Weights of a small mixture-of-experts language model, trained from scratch on English Wikipedia.
Size: 8 layers, width 192, vocabulary 10257.
Experts: 96 experts in each of 7 layers, 128 SwiGLU neurons an expert, a sigmoid router.
Training: a variant of SOAP for the experts, 640M tokens, 4879 steps.
Below are experts of layer 5 (counted from 0) of a mixture-of-experts language model. Rows are named gate (a neuron's input weights, with its number), up (a neuron's input weights, with its number), down (a neuron's output weights, with its number) and show model dimensions 0-191. Each number is 500 + 40 x the weight over its row's rms, rounded and kept within 0 to 999. Numbers have three digits each.
Before each expert's rows: "gets" lists some tokens that make up at least twice as much of what it gets as of all text. This comes from a sample of Wikipedia text that the model never trained on. Tokens count by the router's weight.

# expert 77
gets: "m", "E", " E", "M", "é", " m"
gate0:500459492512447463517498497488561450532511470482500516488509516509528562486454451460446590451553458518489484543433476502483516534481519504496538430505527513505492502496511475520461559486536608505478520518429478515545513540516515457472429500500528491512470490515502507547499526495496520523523453338497508520482505477431493534474584570457446543495503584575550488504475461507557543443577511443518478511548528492508509440518513515429534492533497500547493506497442510496459468439504549535563514506503483466428466563445546476476585453552543395565479474462409456482452532509511412451
up0:555430387422496467509491512525444460506531490469457494525479614533522500488425551492442539518577490501518514455415430493525499465456498454450506416511448555403486499508553531480495518465510455441548447533533511541534512523511549494480399463532503505504451540436480551540489505471495542468562536450534511528528534456447537434466499517474515469449525540529539505495469498471549498519587468454510510480576470432477457507498431514456512523631490511535482468505466547511498467535476521557538442464515454488525468462448528468478527461541526479485496442531487444544535479516518506502
down0:464477455524491540482531456402521487528516487489488579574412475454429404516450489531501502488447513416500482514469477476535550524423526516481439446569558494500524484508565470510522493447525559425494500531511556449470500500544530496506540469486472485522512536520471545456564563535492486426499527472448537570507512537491539534535511501480455467474598485491495525503511448538520483509481464526526459495526466521519473515506493601492474515424541454526433528473468528550437539455493468497495487521456537507513523553480444452385505530588551553476561589512545477493560454519441521522

# expert 41
gets: "-", "–", " (", " \"", "/", " un"
gate0:419558516495488511557370540450516486472550551568476526494487490546486525470470528480508487549416553491478522569465527504484484577528496480427516523481481474520462478536460489524427436511478553472508480462459485424523489490580493496469456545477562436527560508454495531486542524543502492480547444499459482562551501510559500565512511568411493533491491525580504579506516477516458550531501502563482533486545530501479409463497516490453479488496463456519446501476555461528564503539585427483454528495436489532549504501474441564462511517454491423472474533562562470498484518558553461522
up0:484510493497527477514478513536515497407487476526537502529517438527455450516499520503516530487456525571493467565524463503543527525477551514540498534555462511487488506512544504471455417526527541482512535399478503460493500481601546489570496455520527487515455557449523524483513514500474565542529453491504563513438528512504530612509521490507542524450456502497565583517546551492385541524488420459468499447475558481500454461487543425535535453467493481521468516532498487525482520517547456456512565489480514466592442415544464533447424510496452463508464416573502463572458560518495562453
down0:471529479491459579460553589531555524459473480546510538526481468574518526487495521493466478442454526485548500556468525524457482513535508512441529501544508492480418446496493497530468481503506444553559547556478548500469538504567450462479586464504493469502526609384503567469593492478513554426524529471534471529540459396558464494506488534443498470493481438457499527490533568481489474570501531533525523459501476524576493473464520539513406442482555494458520490482493489475454547558469454491538580559441474538493479438505519508510509547518489433449509511465491501544523580477461500487

# expert 29
gets: ":", ".", "–", ",", " $", "°"
gate0:541524544581458449466483522552514516516498476516501530508460481573525512489528494565478477493487573478490491506545586565480570471473496542536514485531558546505502560467534465496554540557508495515514469541506496517473484544462571536461495486521541471462536549437510548530541439480527556469543485563542522469494513480507571549558474477487495481550511530537474510467420529418461572408494426411476459546481469490504508533486429487451513542534485518500507505508433506485486535521492496538418574585510515541508527529556444453489506478431483493509532500495504664442532480431494450538
up0:433479445466482533487517542464494486464552551505449517513520485468459483458486439455517485530490436468563549493501450444518481508510518440464484479480478485512509441568480557493471413421476493569480536457500513462529530476533425425477486527505454573531483510560494451526522561560489467488491512454492452539526518527529370483488495497500487473463503506414475504488506471515536434603509527591511594463547474477518462446479577528512509495400515471494484479514520535545517534500502493470548459423475539429503473477496472518514576521481563482520531483491454377490517531576511552469
down0:578491443460541597546508483507454538507523502524517482507497524507415471491435492477534549521450495446490585470523477478494484558471541411503505475425456460498492451556552535477461489480486420429535518473484548463488449527543454522532480446525498519541481476542457463481598559496491506523387506545502445465471532495489538486486526456532436534514531452426486446518511469509455426508554512583476591479490488518548477486537507474540515512490457454508505530518596409490456543419497490445486450474484539493469498501500541519554490486593494474528488495538525414508477564515554511482

# expert 15
gets: "/", " and", "up", "ual", " short", "ug"
gate0:524463517494536569387517574525559476550497434504481512482520550515505512511558504561545542553509576474485506500417503370571477504505462505468533526511543552521482491494520515522474516500491574489500482520564522577534530490546538544517533573550505508515516439529530548526556452569488499557497516511478473503524515520474447479567499622507616557532465451527512556520518559503536497475560528546458493471462482418541464547452428490509434522479476450416493561489504477531535458515479508478534518498479498486461486466513504447430513525500490485531419445498511502481471513453507441538
up0:536523478504545526467553490497463491499482476513485508490495548485436430512540491526561603551449544448376523508426537452488542555483463509434541445547473492501521540538503525468442531477451516457531485487438505529446449503543497424450533517525464552496526512501521571488512545437544535517481499550472489516556506499514425486519479562457499444518498500527497573558535526574516511477499523501484528503468544556489459513472439523554474461482466497417496580447486453473596491509498582546418487483499494407504540454527521515432527501461554494576492496505520540573451567512437487487
down0:473478456490465460535449516425506500492444487507504521475589560507539526542514513441564537538501500538454471475487544599470504495517576504492454566508538500487564528463532559519479462532559475457399556470581460491453502492513572519465561494466421461465489423494536532535464481525466446466445537455482608504506467530513518476490541519437546541521483462508506507503495550454599468507486557540527538519499447561416442540485518410519539524491531544498460443497523543574592473496493549496474438500555421472553455488492519505475457499508508474501531483515513464535528547479498468496

# expert 93
gets: " was", " is", " =", " had", " are", " has"
gate0:521500561446501544544489472509497500472482459474516480495522551506548430527479520498502561461490542504515535550515509517515455586544459525552551464505539503433490460502546521463524528584532478523470499481533556517499518552530573512507545559475483499523578476491462555491618528508466496532515450478481498492461493483538520485487512487556443493474391487557520504497521526486495512527583445490483454388556439530521492506537422448446442401494392501518556442505472515530483504456433427547440535519541518539567494464501565534507482517507435458490473490436581433478522502516524541467
up0:509495527522490502460418481501501511416533510548460503591479516484518558561398482504498549504493512484473531475512422407528475480483525451428454545478492466494492492516491425475433417484487433491536486495501500506498487526470409527461536473480463525548542485488523507515463520495530493499486522505537492505546504496469485482431491520401480474514496536561487447504455571469544473487487546522463499570529464555541433442483512479552480499482598470448541487538574441540501490493460453471492541483485413517477446438506442562468567472524430438559471468545443528514568532513454589559
down0:474579528533510504521459477488512482498503511558503482507432459463500514606466477499512556549505490490577526511460513507491474493527510529529459406522475426451502495431520475468430507468432432481467472484503417486460517483418467457506549471470497544518577433488469506467468485515548544605483548460539488457573418398562491469464510502401504483466459516487500534539546589455494481470513527553528481490485476455525462441565439524453428485480569461467524540466501485442563495444496518510496485516487508481540472460495478519531495574475457484526461577486510508457518514553433550515

# expert 53
gets: " H", " D", "H", "S", " N", "D"
gate0:470502526573497544490459506537439513495503536469519521462470411435388536541494524512539519464444480545560523493505515458522429468468457510529505538460508524482477558500513442482584528538525544469542414515613491478503445500485504508456522580542487473537494522428449483496472471455441568464540471514496592495564483506483490465456536446484514536538473442546494522451540515536476441536498496477490487400545467519427457463465493519437492480461484532456424499473478500434492494529539459531470529552474535513450433578470461430480483470512503570458449519525565496506504471493543417514
up0:497494500491572540529457462481469504523550497477538566527442526482491565554496496511490500509462542474576529462534501518514588426422454553489511497483549560502495439442484502538519447497523490609504437493509485444466515468494550535549463510469471473489500559465478504479505513464494501504426446461511542406459528454464508490483485491438451570471473532469539510471546506556570441506463501503482499530471472484450503505435495509520528441473496484426526460579484524525546466520555485482602524525550539485508439511499435495485434497550467638458464545484489530530492473498540377549
down0:501471573472543399477589490470497548449486508479534512503471481504515473522410499497524570514555492446557472433570494491541423523503518430509462435480468550440488462495555536426465462443519478563491559478544493544492529530466486509436477437609467530549485422432505460439516523473588498535485462514530519444514520506460496511456467428514485432564503475491466459485498518472487506553441499506551548467483499492509563518500458480479529479554546483519497451538507504499509487482510445483420475512513515539455529542535496441569431489494475401538450491512472534516449510482498430575

# expert 17
gets: "is", "ov", "en", "t", "er", "n"
gate0:482452546445451491526467519579524541466529464488506520479514504489461540497510426515559518498564555467395494468456520520471474455578488488481477511471477555497475506502529494420460510574496493540458487503466405502516455483524528419429493454561479464501426558538508601406544439548570587518496465502500498551483439502498426517499507445593489510523511485509531516434481548480495470457463518502558487511480500503550459502499503467475461513516481453520479503403520459545531505434555492499517589500490489560493527432444418490494475435503519535570501451546545468499510542499472547484
up0:480542424523523527475515483496473482431530450456484481491552529476427503486480517466460488564517564547486490474473481565520516471492490468520491521497488465419468542545447489480573499611569473496445508419592515486525445521508470487518582472494460531410516479531458534512446595546537500489514516501465450547500502541460519549467471483498545436541519502512434514483469512521487533538442505453468500596444483520476549563504484503410542592492451553469527512507478509466496537513483570519503541495486466475485461490527465514581532474528429583535482506483534415493551447433506455572
down0:498520414502487490457517485454514445527491460498489516484511437492502492498495458509457518553465573494572497519507558483523514549487528457499429513504538465482495486522501522528575532471482516474513495478488529482518546555581510536541444448530529470474568422502510517450473489566522487486482511434485503493573568535450434510493486437447479462456521481494545401510479562532492516614483548547552505537458502504496609548543411521487494447530541476492502491554468542509441522554478423416462441522409543493539490502578523587444493478507509468508519471476511425467539597492498541498

# expert 51
gets: "a", "i", "son", "en", "man", "o"
gate0:444485425574539564502465492540549492487458512511477491483558515431510496557540537525523510542519429495600449438496476500546489453568521508461513454528535502491533471595506423532516485497505542519540470535512495486515446530444454426528453541474529476469503491510537524514604464421483571522438557436439513493503497504547532590512496482443508520448523590507499484504554425527467434451508562464556512499501481490523418419511508534502547496438557524462485506495518599493550500526484504594400515449492479515535527500527503472499492477508551502543538492477519532444536481524474495500
up0:500455484532512499531444469497431475470501540555456474462477593500525475574476572483410462493488384479584459457512497539519518440544472519533531565518480561461514627516509501544461504438497583551532544524482483505507454505531509437432519501513503516468451489554470511455545536436465550517485485446471475450469497526536552565507549507484515561490477528578518517484565523497495555576507488491533443468552471486509549556500490540493507535416488516466489403468493532534550470466467552495396547516513474553466479506539508499512442492483521545536467505447503449512486544497569504519
down0:498496506535464458526548415502565527445443485470475575490513529532472443488566521517489476450446441497355542447553482469471515505552537523460495501464511460597527502516511538465460474484481416440501437499493479510423512451470491503507523551459460468512473500499547504440472426527535523484518475514499471591483570559498509508546497559516548516485521448518557544454445485513538465544469518466446567536475466493485503489535531528445490568536533520459437585453449481537519576479533505504532474513548484589568476476525489550446512523483484447473422491505487450567501458544463513473

# expert 45
gets: " R", " K", " B", " M", " P", " G"
gate0:515525486495480502478526477425464514488455458460490485539542498414461522510508475510504479534443515503542431516553522387558533542487507474479500512489500423485420486513465474466524484515466537584501526482560514500516523403495584525446549528611498452536580473513497555515523423470514478522509533511456536496456520538503424501509484539559505477551502501455592517525557482459407481475543504457481493461463523476494480577504443507467533554527465525490508522521508525484541441520523427528546504455540514470541401548552477474402445459467523512538462422482465484587487456462488499503
up0:575543575507566497488520477567506530515526452479517521417462562504556508463521532439464530532492551478493510509425514551495455528572502451477458580456516526502532484548567565505421494491497491546495496490493491394470483526466465426474489534487507531468501508461568477450481483540474490497486500480502586520520467453539532494520531528396486498481566483463512500456501518517519496519478470486475493501528476475490521458627506572499374513514476478516429467488528431503474509464465486444545543498517453482483514462444488497545500456543551411456508552428507493467625486520543450508
down0:485544426581510483439433524487508428492529542528426469495526597455445423476466496509542421557478434469447508531551469441508491607517531478522459520514492578462576603463504493550470490532588471494486501472419500438481476523488535566475523485494552467488561493547528463532480487542455509462583461486494493450437539559575560454472498543528471492485499485469502541490477502586550437420488500485478496484520531484426439463458526525500472491518508496503431489506439505542531518523450542501489501544537536522518477463548521542548471461495470540469519470514506516529519454560470485478

# expert 20
gets: "as", "z", "os", "a", "ar", "us"
gate0:516519492482549526490510475527466511511573557476451512489533557557466527526469449497500486514505482527498534447483508531438458580447487484537537521521500425510512522455525482505504549566508539436472405474407508516475548550474438487459467483505585470464544470538499536492535528514500513522486555519456405498533565549487383482561509531518426548492503481484566546480466501506473501536593497474495516429468555470503487467441502464519465430541516545434511475491426475546547523500507473487598439438465507557544451497517502529567504500494515558492434430548475511497519497603440520528
up0:582510457541478479482505489513528473461545503481514541455507517558408496489512485537499509522513511461429535496532511430416491484406529434520451547518504501524468505515499450483444480466554531487564436515432445528585532504503450465488496489486536441488573508555486489467520506482478469482536595452479442532514491425489525510572560504442443515512498497523507491493520530462436512431610517454576504476506534518460492552480411480503446426547561469493479500503482485522550484515483588443491555538484453531564431537574485464488421510530502580527456502481506497473569509521508528451
down0:480510509483552429496437484516515528484479450595551497496533468503522521467499499476537487549459581600501485510495523525471528484557549574487496489511532512535447396429480488493539490506489537553447482513487540512489499510485537370530478579480497504481443563477540502500482502475500556511536468479504521436460438559542439478607560482529541475439481553485464538458486541508517523527541558518434477463526565447509486525431543504482433490430532476550487521492503446483436506449445475568487497484454487477496425554495493486465426449537510454453481411429531496517468453499537530501

# expert 24
gets: " C", " B", " P", " S", " F", " M"
gate0:527540481476480375574470516468475513518490402505523484518512456568462495537490481512406538489459531454498442442498515490420499529500561478478556518498527517512433479583565503569568496458491532480470524481496493480457466467499478515510494521495515444447495438532483493455474406498493549511532509498503438460531484480559494453503463351532498550557467482467489573458492493548508483500529443493505559527494531502456397516525534488457432518492494524512568565504522432597473501442523555457462517513498511534496474619525544543500534544543474471518534516514527517521506473491547480510
up0:545393443477503497532498520476446508490530471500485405546467498520500518459467488517440578538489502487546566449500544474550484520423538600533493470433473444458498474501468469521529529498527418489482440486472470542511501490524553572504557462462464518522504440563455443367512509460478542501419499613515507542518430505518516430559441468442503558528491436445507581472493484483516507458562481505562538545493549506525471545580451489475509496468568518503484484479573552512523476468493541477471493459521524532552500548496541513468530464517516512467512447513482436535505517516523519465
down0:472464531556551470447528443479509509452495477563499533545494435542514504558500532528514438451502475403511486476483532519574505484422547486472525500485463501584530454512508468481551532482518500487466509545530552470486510497552430589563458529515526523510513476408447540450430497484520504547543515576469520543498567546514454473531491432527491488594509443527429487534492489533488554471456515463520524439422467527431492520500488518547483527458383545516447512515513450554494457519455507476508537596462453532539418556518475466506521487485494490502487534506448582486500396503479519509

# expert 43
gets: " in", " the", " at", " of", " to", ","
gate0:483454475505443495550466577508511472492529460527491497493498485612485497429525508506549515503485557464488501553475512534516477480479534394463489583466469559472492466532461450482491503497486564536493495447506526441472527539464577597541517536441497441491549463523489511463506485499564515539450450599504472499469487491452472545452586508524502570452416558526542434456499485534531479597556449504529474535469452502536475567469508483543492521473458489496487487480553474511530517500521514494491594450476492484503466495413519555518543486480459509510628527513526414472476466435519525463
up0:441511523574526532495504525492525502582546513445502531519556448539435513441513478494546518499521503434520442527548508513416473465527503478575522467535528439504527556459514431533521552545494550531510545496590597440491535560517513478496459533551440440483556562533470594486484546516520511511533505550446469503505460533476462484462539412436537527527469476481531451483495419531541494469524524499486443530537541478493525566487462436529437476556475491469473520530487507482519530446475514496478484572493465446529559482469527532507552487519464456443525610523486489465573393469510491472
down0:502556489500505516527437488437505541444487498536456449497522549480522453475506477547524492470488500511530547580385536422490465425572510480388519512425509502526533486509473526507533497495462478516508452566501468404433476555502491484546539504578533520505445552537471534465524460537480481485581503512419474606566490491554506524596438488527493469495475500515421493492525458486526471482514509532471518554515519576451529526459553488461459578507448496490439449465452518520508463501462448561551553446497448535511465476444480424516520486503486508533523505456496499545514528570556494463

# expert 39
gets: "ent", " not", "ust", "end", "and", "est"
gate0:450495489484440524451472514498542560469452472492493521507533452498556496527511559548467536523480537559488488495532463567503567451495462506445492498492499521432480361481491504548536394495520451510510455443583479563514505521505525467477485500491479478550452448465491461520586491550583554497472470491562473518445530474485535478427528557476426516423619494526516449497471561500503511543468543491494450436448496479455462501526464491467546452563427502479528559564465521488526475546559491554522541576556478466489488534467562515502454476499515565470492476450491483485434554498474499528
up0:466474475539452452496505549519504489518493522504506501461503503507442538424464531479468419476508530565480497452487474611496514515500520578503501508440531500539484487465517464460508391520524583511477482437473511480485564421539489583508425590510485557483525482457410496552551562485582478489376459407390510559562529549528469505511520449568494528467527475441503462471490526452548529494502502467523493499486487460503527448480499461537564498536465529533546491485507466441555503540480513571515535478506572529510439546423478518528549494516503495492522467515514456525516498537519481461
down0:526527545460506503493473499554437492474491568512485499452523518563524542534387502476471526510463498468470520521490509489543513483529495497469510531536403544608576501556544492573475458471423439513458552524475486443495502527510523519510425505463531506475540452477537457462516538508442563490565522485421572492466565564508521560469479545544487531556508481514477468416566541481493524540556434501559501560519487451480550521496510431509490478522487496583429412477549526491513568540498460456490484483555559463529568463501510518609542511486576456494497502514491546517497456510504455503

# expert 57
gets: " (", " \"", "°", "(", "″", "′"
gate0:497523532517416476542547530582496493569469500474539523556443501477489544464471493485489381522540555457486516476519571524481435431467440460506565649449462486443474512505506437476454457496552448424560540556516504544468423485553453437500437528565528499506515450481443457487516513546524542500483553480512512515450471462539491496445503538479432547543561448479495477485481458468533582463512464515466524434542520526455474469496462520510490516480512496481468461401517518518493457487487507485532536542462497426516545561452496524479521540490468446505507446443464484496443518485539479529
up0:540428551502455605534530494592496567531539547519452473539491523436508462500500424514522471570543550530463493399557508500487544516410486462493545525488473481510486485507503542486450468508520507544523557475520450530519520516549503472590499493463415435458517466534483460480509448474444458510572468462415480515499457564523578506445468497508525444573504474510465535477478475551455472480466478546479447450464459537495542520423456581495528455502476464466535484469493534497502483485520505489476574467570461417588508556510529559560446457488488521479491503488503503512537468452468515562
down0:498508565507597525472478494461485540501509465466511433577503552503479510478500467510577545507460477474523572497489499558527487441476433400455511517494568584582474485449493499471527460489533570517444423485499470553484510520519489417509513534457505453532505515470509500480560480515496471505499533429512485531448492453510455505456549502505475546540457455488511517471477552553434482506530540506508463474436524468421482496418488543486475467563522557515487426495422435458508447515492448448545546558528495512554492520544416461584470540462497464563536476549507508397473559487480460538

# expert 21
gets: " the", "'s", " and", ",", " of", " in"
gate0:528553484453436511523449428534479572521456490530521496505428516554443466509407535545508516581429458529503557517455464489477484485540469565403544549488479483490463502576516473461605477543505458499545484445520496398530465544493505426544447454570475585505591523455531535497524519538486509492551557467529463536491507452423463508495447547480423534552522423509535526475522547480560514483517516516557542489473498482575524501475512496438480530526530466517551432527456483491495508535499498500480568498543485541500474504540493543526480483501440485517590522504509479525469500520477428450
up0:439510480444521447387569543460482496529478463432474514426458489515507483505449517467532571494483498466457591466490544500403486569466441483498443490520489576547471540470554506445458509462529465524496540509429451415532511479516439502545530438466476461454534524580543497490527510563532470460518517509497462525457482496492448472451458488561430447473485510564512476447384471542522533433507435481534457543452512472486540499527478542511599467475481516470449503473522477443498554517550523529473543519492498480524478462484493485513537509491478591504495470429475448487541490520565456478
down0:513433483588507498509524528609452518539505487467483496562475488486552544487542549540484457541532573489590517507589569564492469521506415478504498512443486481517518487515504538500495474446549517522468498490569552485504495545487548478440533453523503494520553496473485530475465540482478574518424494530463441467519484554554528508493507547438538584468463480485473521454450519404442494511537552515545554455486545531520525515440562479416495484506456530517424554524422462492479501511552483474454512478524593530510528563444539498544503494538486503472540496417449439536512446437440505506

# expert 34
gets: " was", " is", " as", " were", " be", " are"
gate0:463462464505521482476505511504531475475578553503597452469536491499474467472608484472491513548515477531472495528461535565523504539492411511432544532535532499479461446458404529442448465581434526466535526527466476410511516469485533505504493536508510522495511584533467545493518516498478469466505561494516470520498449522490432454510525486458436442484507533460501538596452506469462558449531485515469423515459482488539522531567505548483549530465522487500447479477523524537582497510501544558473493503522447527374512467539469433451531475567428520437516483559582544536514511473521555520
up0:484500489391532497492517486533501483504489523491531504431575447574511494458549489451520565474468526519475487479443536566513527497415527497495605500497478515502515414479545493474476570508531523482511561510473441422505544507461513543432480627530501561455566558476511513513492412494489425512543531436568496523491505470467453497463481551451489489488567537490466538551474478504440538436473522535510539494521493491453524515578529529528531504525514445492461543459498442505545489485562493590434466563497436460450513548529459424427503460479467533493481533475492516560478555500493491539
down0:564468437436496504518573487507517520459465445490573570502525527481526530461530514544534477543516491483512458457498557432512420549478552494504459523504491409566519459441505461421498528573585535490475506491500450431526538452481529495481513503500524550462529511531519541523430482517429532517530543406540450459570472488476559469530463512430594522463531466491500521510497524447479477502512542483490470458466523577429485484556501527520478435458468483520454532511447440440511484502537454509448467515523552421561550452466504470492525399445546485525507496506501452402504520475457488515

# expert 55
gets: "am", "im", "ip", "ap", "op", "om"
gate0:504489478534504538467487534464509460509507465482489479497491455519423476503543530502552497525479551585550465454437482510547511531484466519511465511466501498443559388557466510447494556542500527519466556420458489435454432478581416480476545531494413542427561551445469470571466513531435521477510524479481482443461462448471481472444503498552438517546451473492497514526462497542420517495511508445481475493539479526469517582547495493514517573450507485525466518510507454489533467484494460540458463497412501517489455374518527519438459491503468424480440483547508522510594456506509474434
up0:571512549525495486447498493512447484433412495465459496436493526481495496487453457515486511528541440483521404505484550530533438525425485442490548520516472484529515487456538478494477464576467472478510496515571556520547460538482463476525486499485503486527499518481461465508516443506522488506493518568531498510586516505494469502450549522602564517548431504481525452541509484485550411559498476548433471427459533549527577481524532495536471503481512452485501480449546553595515483509496511524532521486513478447540521538525462521539495490505531546527472555424607541519534638398482550554
down0:508516454517481579509498514467466470518456531461497427464482501544478414463522432508503511473455486530519463488467474496539458517368549408459524469471506557498481514480501411477508492471483440460533498403508516529452477508431399485553537539472550503516505529462476504525500484496473549534544507536440544437413556577535432457601557538488539490522518487536543503488459441482528553416551523461427473502520457539488463500558498499457487478505472493568453513553539466507556548509497506467517599483522529505495560506537537513505468510547460469573495533552468504515562473512528510522